Weights of a small mixture-of-experts language model, trained from scratch on English Wikipedia.
Experts: 16 experts in each of 12 layers, 160 squared ReLU neurons an expert, a shared expert of 128 neurons.
Training: a variant of SOAP for the experts, 244M tokens, 3721 steps.
Below are experts of layer 5 (counted from 0) of a mixture-of-experts language model. Rows are named up (a neuron's input weights, with its number), down (a neuron's output weights, with its number) and show model dimensions 0-127. Each number is 200 + 40 x the weight over its row's rms, rounded and kept within 0 to 999.
Before each expert's rows: "gets" lists some tokens that make up at least twice as much of what it gets as of all text; "comes before" lists some tokens at least twice as common just after its tokens as in all text. This comes from a sample of Wikipedia text that the model never trained on. Tokens count by the router's weight.

# expert 11
gets: " of", " in", " to", " for", " on", " by"
comes before: " the", " a", " his", " an", " its", " their"
up0,178,177,219,224,193,246,172,276,116,170,241,261,183,263,156,237,192,231,182,286,176,159,184,169,199,237,205,179,255,171,174,181,196,198,188,246,240,256,153,169,232,232,175,191,198,195,276,261,216,182,138,237,175,168,254,177,165,142,207,169,274,145,301,212,159,177,202,224,188,199,174,231,183,254,149,129,221,255,149,187,183,226,196,108,256,202,176,233,190,233,183,163,201,237,190,229,211,215,204,127,199,198,255,251,277,206,205,175,198,235,212,180,258,230,233,183,205,181,128,263,111,223,213,208,156,295,218,189
down0,277,234,194,176,196,167,203,169,141,231,213,155,174,186,205,192,173,194,216,159,146,165,224,178,156,215,237,251,186,161,244,171,153,166,296,216,211,199,184,198,190,244,178,203,197,199,192,141,141,177,130,213,156,185,186,129,185,188,205,264,108,226,169,232,253,199,187,251,218,190,317,192,245,223,201,170,188,197,149,144,187,211,175,241,208,190,125,151,130,295,246,161,192,129,212,153,130,201,240,246,197,191,203,210,182,184,253,209,260,167,250,294,170,205,155,186,161,194,200,239,127,182,139,240,161,230,234,257
up1,227,175,198,185,138,201,206,265,162,209,213,163,238,276,217,309,229,193,169,200,216,140,128,196,256,173,187,148,200,207,177,194,172,203,245,123,247,194,211,219,214,182,160,188,123,200,237,192,178,163,307,267,222,217,234,190,130,142,185,216,244,198,221,187,293,204,153,248,229,215,89,199,236,252,176,151,209,171,238,301,226,221,197,230,182,231,203,206,152,230,185,172,144,242,243,169,176,245,226,157,210,169,227,149,170,200,173,219,140,186,170,203,241,156,134,231,230,287,151,167,171,212,229,174,183,173,201,204
down1,208,174,186,201,158,157,147,195,188,151,153,214,212,129,237,194,242,140,227,208,161,175,160,190,220,164,191,173,159,97,205,174,137,234,217,190,209,195,133,190,169,167,130,187,165,193,199,264,240,202,231,218,293,250,262,228,231,229,163,235,211,146,248,260,235,207,158,164,165,274,242,186,267,217,132,192,234,145,271,283,272,163,141,178,175,175,196,167,203,210,179,176,191,242,156,132,170,152,161,188,198,167,170,189,186,221,244,180,168,281,218,205,146,188,202,157,159,176,199,163,221,151,122,154,151,177,158,244
up2,224,209,199,212,234,201,196,238,229,289,276,204,227,159,239,151,158,216,178,188,180,204,129,176,198,216,184,201,215,226,242,182,164,155,191,214,110,201,213,268,287,181,178,102,166,210,208,190,240,240,173,254,200,221,230,153,146,336,144,280,248,206,214,248,219,203,226,189,214,241,176,175,162,211,219,156,208,202,174,162,231,202,208,183,235,113,147,157,240,300,163,217,141,184,150,157,241,133,206,247,189,192,215,217,211,216,241,173,158,180,199,233,267,234,241,237,160,181,221,221,231,191,198,158,148,153,226,269
down2,172,218,166,206,214,258,177,223,101,230,142,159,232,211,106,221,146,156,151,170,239,240,160,160,261,197,258,204,196,194,249,165,185,185,187,229,256,242,164,175,181,202,229,245,186,172,139,159,234,166,194,141,126,182,195,169,219,228,182,226,208,149,165,134,233,185,209,245,153,194,209,239,241,197,200,292,184,255,231,271,149,179,205,192,202,258,213,263,248,260,212,249,190,236,232,108,153,177,251,239,188,187,240,201,232,206,245,172,174,147,221,162,188,257,204,177,243,117,200,231,130,196,246,206,157,131,241,159

# expert 1
gets: " |", ")", " ", ";", "|---|---|---|---", " ("
comes before: "\n", " ", "|", " |", "|---|---|---|---", " 0"
up0,120,224,153,237,323,247,243,187,192,157,220,208,186,148,240,240,170,241,212,224,165,162,165,180,221,215,150,210,203,276,178,215,149,159,265,160,224,229,221,156,201,228,215,116,188,210,201,193,187,215,182,216,226,186,177,174,141,207,185,221,176,208,215,171,153,282,110,191,292,126,182,161,170,179,200,183,136,139,229,173,182,220,254,169,197,195,233,186,189,203,218,237,252,159,148,247,208,211,151,201,96,211,197,194,193,189,323,201,187,160,178,228,163,193,129,252,202,166,226,202,213,235,244,130,272,219,226,211
down0,183,225,216,204,198,155,160,220,170,235,124,249,214,124,254,229,205,225,216,223,231,183,238,150,185,217,263,243,226,235,247,211,154,217,346,202,152,180,204,180,186,182,259,141,227,224,219,248,201,167,150,186,101,197,206,138,137,185,176,274,222,159,224,176,179,217,197,182,150,249,231,154,217,199,239,232,203,261,166,243,196,116,181,133,236,248,233,127,239,188,157,149,200,242,201,219,223,204,213,243,190,233,229,172,274,181,211,117,211,219,182,192,209,188,160,153,229,241,176,176,164,265,183,143,127,168,241,217
up1,239,262,172,135,182,170,281,244,145,193,214,142,215,209,156,221,164,259,287,213,224,206,128,147,184,228,138,277,170,166,135,231,245,121,228,243,176,198,206,210,240,217,125,153,245,183,219,127,181,276,228,152,122,145,188,192,193,230,200,194,213,256,221,265,221,210,131,205,213,191,223,195,192,204,188,207,211,233,231,252,155,149,216,199,209,196,159,144,218,289,214,204,178,220,177,183,233,251,244,187,184,231,289,230,205,204,228,150,237,214,242,174,237,141,146,233,286,198,139,198,206,207,149,202,213,238,194,218
down1,200,189,210,176,158,171,268,217,210,185,216,229,146,155,214,202,171,202,287,210,167,223,228,175,281,193,216,219,161,193,149,204,173,206,92,208,178,325,222,166,219,188,186,223,188,275,203,135,185,174,144,247,177,153,240,155,223,221,200,170,299,203,256,216,275,233,123,180,273,190,206,137,257,170,182,188,178,192,226,171,176,139,151,218,210,199,183,221,249,203,239,189,165,206,266,196,185,141,222,202,120,284,210,185,158,253,301,231,202,208,218,232,212,205,181,199,216,265,130,215,209,235,162,206,176,199,162,169
up2,235,186,234,212,130,169,172,272,142,196,201,154,211,179,193,159,190,205,215,273,164,232,254,201,202,138,180,146,135,160,230,127,197,205,179,169,97,296,210,127,154,223,187,213,222,177,118,232,155,172,223,258,179,230,165,241,213,159,187,144,194,216,211,172,216,210,213,250,219,245,199,228,219,214,234,197,212,147,163,255,249,172,240,236,225,176,262,226,154,169,196,134,192,158,199,244,94,205,215,175,254,174,274,226,256,146,203,165,206,236,205,240,100,170,175,192,246,178,146,203,187,146,147,207,195,213,229,246
down2,199,160,140,172,278,217,243,246,264,266,188,164,223,203,187,254,204,244,230,208,234,212,256,254,160,159,172,186,252,257,265,173,190,216,153,205,213,198,181,149,222,193,220,237,166,221,229,225,231,284,192,118,249,234,231,172,213,261,204,184,194,179,217,220,169,251,207,222,180,201,177,184,111,165,224,195,138,188,135,179,160,222,288,174,230,269,121,196,205,177,189,209,137,140,222,277,243,144,137,180,183,185,257,185,255,244,216,159,215,127,179,225,149,221,93,158,188,229,232,231,166,218,210,226,240,219,224,162

# expert 9
gets: "\n", "-", ".", "==", "|", "==="
comes before: "\n", "-", "|", "==", "The", "==="
up0,217,197,246,147,157,221,190,124,269,186,242,242,219,253,157,206,261,139,220,203,166,213,140,151,230,238,140,246,154,142,119,163,189,211,159,266,282,230,216,179,212,183,131,165,129,204,163,219,177,119,234,222,158,255,243,184,175,251,242,283,237,182,223,263,152,225,166,153,251,190,223,191,234,188,155,247,172,245,161,198,213,156,214,137,162,163,159,192,201,219,204,148,181,165,267,219,182,266,158,185,216,167,186,197,212,248,191,197,196,188,106,200,183,175,183,267,260,231,181,254,195,237,181,256,214,166,210,213
down0,220,272,197,181,201,171,270,223,148,207,240,223,147,149,158,115,214,153,231,145,185,202,260,175,227,172,194,166,126,175,163,198,217,173,228,267,258,195,213,200,141,269,190,174,252,228,154,183,227,206,148,191,94,268,189,195,229,219,195,174,210,152,183,164,217,174,222,256,179,234,188,157,172,155,265,162,177,187,192,242,207,187,260,311,164,196,191,153,201,168,227,274,174,189,195,190,141,236,159,242,222,223,247,179,299,205,247,253,177,240,139,242,243,229,210,210,255,212,151,240,145,210,193,183,131,246,199,193
up1,235,229,178,193,232,148,164,201,231,212,212,174,192,249,204,114,213,155,237,144,187,232,227,185,194,211,203,176,210,225,91,243,191,266,180,182,191,206,133,159,245,175,177,115,227,266,251,198,249,172,212,164,226,224,180,189,238,213,286,178,161,222,211,199,177,239,195,206,174,285,188,274,179,65,209,214,187,192,272,260,150,150,278,221,234,190,236,172,232,252,113,166,199,159,203,187,226,170,175,208,138,260,149,172,233,216,216,138,149,155,196,209,159,202,223,154,194,225,207,235,210,149,203,275,238,241,194,183
down1,173,212,158,201,266,242,202,242,211,192,218,193,280,153,190,234,200,238,207,184,190,183,241,141,258,179,205,215,164,189,235,213,200,221,295,223,230,170,289,242,158,230,228,158,167,203,141,181,95,241,196,108,196,225,273,193,183,219,162,155,114,253,228,140,169,133,224,167,188,201,212,193,141,275,237,228,121,208,235,223,166,236,216,230,223,287,174,214,238,164,228,171,185,249,219,190,213,211,202,140,234,205,157,155,199,196,190,169,253,142,194,178,224,239,189,273,240,230,252,133,226,241,207,163,167,118,208,198
up2,225,255,143,148,297,158,134,264,198,179,246,217,148,232,194,256,177,141,167,204,135,228,195,169,114,154,152,199,256,174,205,204,222,227,141,184,220,243,264,129,160,195,116,299,153,199,196,196,195,239,164,259,197,154,176,226,194,173,259,141,159,236,185,168,246,242,186,220,268,231,186,149,271,201,242,192,227,232,145,218,183,191,176,194,187,251,235,210,190,224,184,138,163,278,288,219,193,210,215,192,227,160,171,133,214,144,215,225,220,176,170,171,195,255,194,140,216,163,187,189,188,246,179,168,232,205,212,158
down2,270,161,246,123,255,196,189,188,184,159,191,248,193,282,197,151,192,195,217,205,250,153,226,172,199,151,227,136,287,257,191,178,262,209,189,228,150,189,172,132,182,270,187,173,204,136,205,208,166,253,224,117,208,265,133,114,221,182,97,169,195,217,241,245,183,186,221,155,204,175,156,195,264,209,258,156,224,215,224,242,202,204,266,238,224,146,205,165,151,212,248,157,250,179,219,201,227,161,167,240,182,155,198,186,146,254,164,217,226,159,195,189,251,243,226,162,230,249,227,240,165,282,150,197,183,195,163,233

# expert 3
gets: "2", "1", "3", "5", "4", "8"
comes before: " |", "2", "5", "0", "6", "1"
up0,132,161,133,276,174,146,181,224,226,261,241,163,171,219,196,208,175,172,217,215,183,146,196,156,198,150,159,216,219,200,203,279,242,136,218,199,244,231,258,258,253,243,181,248,171,196,192,195,214,231,215,109,182,209,156,199,223,242,150,158,270,170,214,255,137,123,226,168,226,199,213,248,181,197,235,205,258,138,174,246,181,189,141,184,247,191,253,144,226,168,184,190,215,213,126,155,245,222,149,197,175,136,212,245,156,97,219,212,192,190,248,107,230,182,228,194,190,166,219,205,207,157,143,207,108,245,224,221
down0,209,160,203,227,184,219,248,227,209,175,211,195,179,183,184,207,187,216,139,261,242,144,183,145,216,204,254,141,152,212,105,226,219,241,252,169,165,180,192,218,163,215,191,223,277,152,236,214,138,151,174,196,195,151,252,225,245,163,171,180,158,195,202,290,203,194,263,287,200,246,101,179,142,118,153,190,176,259,201,201,163,213,253,192,227,250,186,209,136,170,206,225,172,211,216,162,264,279,255,224,281,165,267,170,239,184,213,288,205,170,251,148,267,171,195,182,245,173,204,193,256,197,224,241,210,187,236,202
up1,234,169,231,183,176,271,197,170,219,253,178,220,223,248,183,281,152,193,158,192,183,146,281,292,188,156,199,169,201,166,210,176,186,189,158,309,169,197,213,156,122,184,240,184,151,133,225,175,197,201,224,181,140,158,152,73,238,162,183,186,173,223,159,185,196,198,249,272,239,160,249,179,260,260,165,197,177,194,153,227,232,256,206,180,223,201,239,208,207,187,238,189,271,196,181,224,154,255,163,139,241,211,257,183,250,195,189,138,237,203,157,217,207,248,239,153,227,253,110,195,243,223,211,189,156,204,194,236
down1,199,215,206,162,214,119,275,215,182,201,234,210,188,267,201,199,215,216,209,205,191,159,202,245,185,190,205,162,250,210,202,200,206,182,197,217,181,198,163,193,227,192,144,236,200,278,220,157,131,147,210,188,240,163,182,242,227,210,166,212,267,251,255,153,141,165,165,214,196,241,200,174,189,197,207,168,236,106,218,166,144,201,192,215,214,265,167,238,135,169,223,202,228,276,226,223,336,242,199,142,238,221,153,172,259,167,185,338,210,137,295,179,168,138,157,150,161,148,174,169,169,190,247,209,222,248,204,205
up2,231,193,252,194,215,164,211,210,242,231,173,196,210,143,171,196,189,236,266,191,77,166,220,272,196,149,170,260,207,178,208,227,264,196,179,150,197,233,210,221,236,221,91,218,233,201,201,223,149,189,163,243,149,168,179,183,169,281,162,163,208,101,254,213,286,226,261,255,220,260,220,176,245,250,167,153,255,204,240,185,184,146,130,201,193,202,195,235,235,160,143,96,181,231,157,175,177,180,221,259,206,204,250,205,244,246,216,164,225,189,211,204,148,228,215,149,162,123,246,227,189,205,225,231,173,198,160,217
down2,199,236,177,197,158,169,246,189,256,186,144,241,231,293,217,183,224,253,189,234,183,253,255,176,260,223,168,205,181,141,232,225,266,259,230,197,214,213,181,139,219,191,167,259,200,196,230,272,147,158,232,135,157,227,191,242,168,222,279,242,229,216,241,174,139,132,183,284,213,195,167,117,214,201,245,170,168,255,214,206,246,138,178,202,182,170,239,164,209,212,150,209,203,174,187,168,251,214,221,162,189,168,145,144,174,273,272,146,234,184,212,254,202,185,157,198,179,204,240,174,279,133,286,172,225,148,243,201

# expert 12
gets: "ation", "i", "ies", "er", "y", "s"
comes before: "ation", " of", ":", "==", " in", "ated"
up0,208,246,190,168,172,274,199,190,177,260,193,205,191,199,189,256,299,208,212,186,202,210,175,149,324,246,191,257,153,268,189,200,228,170,252,240,186,253,135,148,235,207,209,208,226,125,207,198,197,195,240,243,182,209,125,249,174,227,162,243,258,202,190,217,234,152,192,128,158,217,108,170,124,170,207,127,195,193,198,166,162,192,192,265,153,146,226,174,121,203,212,286,173,163,211,183,257,183,212,219,165,235,228,254,250,205,177,215,184,198,192,262,230,273,151,241,191,161,267,241,197,153,187,180,234,196,189,218
down0,132,227,177,170,254,224,159,208,190,171,141,249,124,206,309,171,175,228,202,259,207,219,142,197,222,191,219,238,101,219,153,184,277,206,247,234,196,217,190,274,192,162,205,167,144,234,217,190,149,270,242,204,194,210,182,231,224,176,201,254,253,192,135,199,287,200,172,184,160,129,216,276,203,198,304,233,224,162,204,177,238,255,219,229,187,203,171,125,181,213,289,174,140,207,201,185,276,206,186,195,239,146,138,203,216,166,191,260,212,228,154,284,196,238,199,195,199,213,199,247,228,173,217,232,224,184,224,217
up1,128,178,175,160,209,185,231,213,180,294,194,230,222,176,165,218,235,212,147,270,212,176,152,165,192,210,239,143,191,196,140,165,196,223,216,125,198,187,230,179,190,180,145,156,82,285,134,223,184,184,230,167,216,194,219,189,163,220,189,205,223,206,173,242,172,214,167,240,186,300,255,270,253,215,154,178,272,219,217,130,193,194,209,203,159,199,217,175,199,213,135,222,228,186,210,269,155,173,256,193,232,233,156,200,183,217,182,183,143,140,264,220,164,168,282,187,223,273,244,157,202,261,207,236,157,180,207,94
down1,194,151,184,226,221,177,215,197,246,200,184,220,147,158,298,203,229,168,173,266,192,232,172,193,152,213,182,181,195,156,168,182,224,185,212,218,190,274,201,229,171,198,256,200,146,108,246,160,172,219,204,188,153,136,200,152,215,196,184,180,262,247,210,179,230,265,178,173,121,177,231,147,195,167,178,269,226,284,194,224,228,203,159,232,188,274,221,137,137,152,181,195,202,198,280,222,166,235,251,186,212,173,253,258,110,185,167,248,182,107,214,147,200,272,271,220,236,212,188,182,260,218,186,275,184,164,241,262
up2,151,135,204,205,200,203,210,139,206,171,178,189,164,125,229,197,254,202,205,219,286,172,205,128,170,144,165,236,206,239,271,225,224,233,131,211,163,259,187,255,228,231,192,131,174,276,181,226,295,168,183,194,211,234,183,202,264,207,257,171,277,142,188,145,291,231,194,270,172,189,183,203,264,218,151,175,230,121,266,156,223,184,139,158,173,158,244,247,161,258,157,212,218,209,221,191,190,204,180,146,219,233,264,135,159,172,178,255,244,154,178,210,184,224,226,167,216,224,146,256,163,191,161,212,187,207,213,198
down2,173,199,166,191,206,186,185,107,250,169,160,151,188,192,191,146,142,272,260,208,244,227,164,171,195,266,221,302,186,249,187,192,156,179,132,176,212,202,124,160,240,286,190,278,178,164,199,132,164,194,210,208,165,165,240,190,201,210,247,177,219,186,152,113,156,150,213,184,150,230,167,158,166,142,163,138,126,210,184,208,246,109,164,193,246,190,228,159,220,177,262,156,209,206,179,171,198,189,241,181,178,265,170,212,221,237,223,226,184,254,203,201,210,187,174,180,229,199,193,75,229,175,218,223,225,163,227,269

# expert 5
gets: " the", " a", " was", " is", " The", " an"
comes before: " s", " m", " c", " f", " a", " p"
up0,230,128,180,223,198,238,158,252,158,152,158,176,195,264,160,205,88,175,158,174,191,215,226,160,186,205,170,162,142,250,183,301,239,225,192,222,209,204,248,240,210,178,262,142,257,182,159,253,239,172,180,162,272,244,169,121,218,184,213,292,171,203,231,164,215,154,248,269,166,165,173,213,161,192,226,301,234,220,229,229,153,245,169,182,214,190,192,279,180,132,184,225,228,232,247,153,189,178,183,178,192,198,171,153,225,144,133,231,187,182,170,204,195,251,239,188,218,205,216,105,272,201,217,184,197,205,192,238
down0,273,245,190,192,165,202,185,214,217,227,219,223,282,230,199,186,279,156,183,220,165,241,184,206,204,243,237,92,191,152,239,217,149,165,252,181,241,245,160,209,212,227,236,204,278,187,228,205,158,230,200,185,229,210,266,193,200,214,172,210,318,126,198,164,155,190,162,163,222,191,222,174,224,195,121,180,246,186,204,252,197,185,156,202,184,227,184,166,181,224,127,207,295,179,280,237,213,199,202,178,234,166,161,170,206,224,211,145,132,227,180,142,219,167,169,175,187,128,230,180,209,114,165,180,193,191,65,227
up1,201,194,255,209,190,172,321,181,196,231,154,180,284,237,211,241,258,228,265,183,218,193,223,151,178,213,212,163,152,261,135,237,170,189,219,197,242,237,170,274,200,248,147,226,139,219,190,207,240,187,247,203,163,179,269,295,207,188,297,193,112,236,133,167,216,210,207,268,188,164,148,265,228,240,123,162,161,143,224,183,255,189,169,191,199,164,254,214,220,234,154,161,199,211,177,187,212,264,146,221,190,186,192,236,149,200,136,181,188,181,185,126,155,208,173,170,263,222,198,219,237,235,190,142,178,221,196,179
down1,215,181,195,168,103,227,216,205,184,216,165,86,194,254,194,200,143,265,189,200,250,192,235,255,197,196,252,271,248,163,176,248,237,137,255,153,205,227,193,230,188,248,271,152,196,219,189,203,217,143,148,200,209,184,232,126,163,159,212,188,157,242,232,168,166,270,240,192,211,138,249,224,215,210,181,230,234,217,261,176,270,190,259,198,203,253,146,221,169,154,220,157,180,201,174,167,228,216,228,202,270,190,199,274,238,239,215,277,238,157,235,208,178,236,225,229,138,169,211,151,164,293,217,194,120,160,242,234
up2,147,265,177,147,166,198,182,256,203,186,152,160,217,140,226,231,187,239,258,194,217,231,196,179,182,162,87,190,264,173,220,277,265,262,156,285,167,180,197,150,202,171,247,191,231,178,121,232,223,195,185,188,164,202,140,262,252,178,163,193,179,196,171,200,223,128,241,129,184,164,165,269,213,231,263,193,194,236,155,238,162,171,177,216,95,215,165,199,240,195,216,249,251,136,209,103,167,194,189,200,194,213,197,212,247,249,232,213,216,156,155,171,237,263,156,210,178,247,220,229,201,175,143,217,226,243,167,158
down2,225,233,205,179,242,155,210,169,216,183,202,251,140,161,158,239,123,162,149,161,164,268,222,154,180,185,205,184,131,260,208,184,212,162,148,214,190,199,259,291,227,139,195,157,197,175,215,168,246,177,259,199,179,231,239,227,185,165,305,177,163,165,263,243,229,231,255,208,147,234,245,204,131,162,194,229,215,210,286,221,178,188,191,219,309,190,183,208,199,192,239,234,211,249,174,225,148,218,157,225,205,197,220,239,241,204,132,234,214,222,180,115,216,208,250,249,153,202,266,255,189,225,210,167,265,128,131,183

# expert 14
gets: "ut", "it", "ect", "un", "ess", "pt"
comes before: "ed", "ion", "s", "ing", "y", "ment"
up0,178,267,167,213,218,187,183,207,219,180,178,298,204,211,216,273,110,213,242,186,152,176,151,206,222,291,189,204,165,164,204,155,180,232,251,211,177,236,199,143,196,195,184,199,167,240,257,222,159,241,88,212,222,180,271,148,122,145,215,180,154,113,159,226,98,155,218,154,255,157,208,187,167,211,184,192,205,135,192,163,211,228,264,245,185,125,180,219,178,216,163,206,213,154,218,126,203,220,199,165,268,177,164,250,250,215,207,154,241,194,194,152,191,181,186,206,238,146,134,224,233,272,164,215,164,184,188,187
down0,132,215,173,209,266,122,149,122,240,180,187,183,164,198,176,241,198,202,217,120,140,204,270,166,124,165,242,176,147,248,193,183,213,227,187,229,152,207,233,226,214,222,200,140,188,244,237,222,216,177,95,247,146,156,136,183,218,202,219,211,115,222,184,255,241,245,205,154,188,189,175,175,156,193,186,235,139,242,192,173,86,289,193,251,235,198,138,163,140,141,141,219,153,174,188,238,235,169,192,132,161,179,165,234,232,277,183,177,188,176,237,193,215,215,203,211,182,171,245,210,245,168,207,231,168,203,233,188
up1,236,233,210,219,172,271,187,252,221,203,141,247,212,209,191,209,215,134,118,176,151,164,137,164,226,216,212,178,165,198,228,209,196,165,178,223,270,198,225,233,206,212,231,194,185,195,258,238,210,182,141,209,112,234,248,167,267,194,199,236,277,209,197,262,214,158,239,207,235,159,124,93,247,213,249,101,142,181,217,136,227,185,234,124,223,198,238,257,253,224,207,186,235,212,208,228,176,145,288,168,266,189,199,226,188,143,195,161,151,245,225,201,188,225,81,240,210,190,167,172,206,172,217,178,216,201,161,189
down1,242,218,137,213,229,130,149,247,248,217,128,238,231,205,244,205,217,241,207,169,152,203,147,191,231,242,161,218,203,201,206,131,189,190,225,159,195,150,173,150,252,186,305,188,190,236,147,161,195,187,218,144,174,183,237,247,203,251,165,222,252,144,137,262,182,192,106,221,101,183,227,210,181,237,259,177,251,189,155,209,178,192,248,173,188,241,248,108,133,310,204,214,258,160,243,174,254,201,209,225,186,154,187,190,182,185,198,213,178,208,176,256,188,208,204,195,261,195,227,100,218,206,250,186,196,223,159,165
up2,189,198,199,186,164,149,229,281,212,215,272,200,220,226,256,228,171,148,207,204,216,209,216,123,172,191,188,247,159,176,201,232,226,125,230,253,277,240,207,137,198,194,196,202,177,197,275,178,162,185,227,185,210,207,282,256,233,280,205,74,228,212,177,225,154,158,180,290,224,191,174,233,158,265,210,169,185,206,255,236,166,170,253,170,220,226,152,214,187,283,211,186,168,202,200,262,206,220,150,281,208,187,241,196,203,226,177,250,163,251,193,252,270,257,187,162,184,198,164,213,267,216,137,208,244,187,211,114
down2,219,264,216,139,245,179,197,154,213,188,208,245,172,206,234,89,196,163,291,185,262,186,216,226,136,257,250,196,208,199,189,238,239,198,181,159,218,295,225,180,173,269,136,198,217,258,209,230,206,243,266,174,221,222,201,202,255,140,192,169,222,213,229,155,174,184,273,237,178,220,213,185,222,250,155,171,161,228,191,174,184,207,297,252,156,203,217,202,171,213,246,215,156,258,231,207,112,264,131,251,183,203,195,166,287,162,203,187,152,273,208,184,217,200,211,259,191,175,97,203,214,234,202,212,238,229,171,156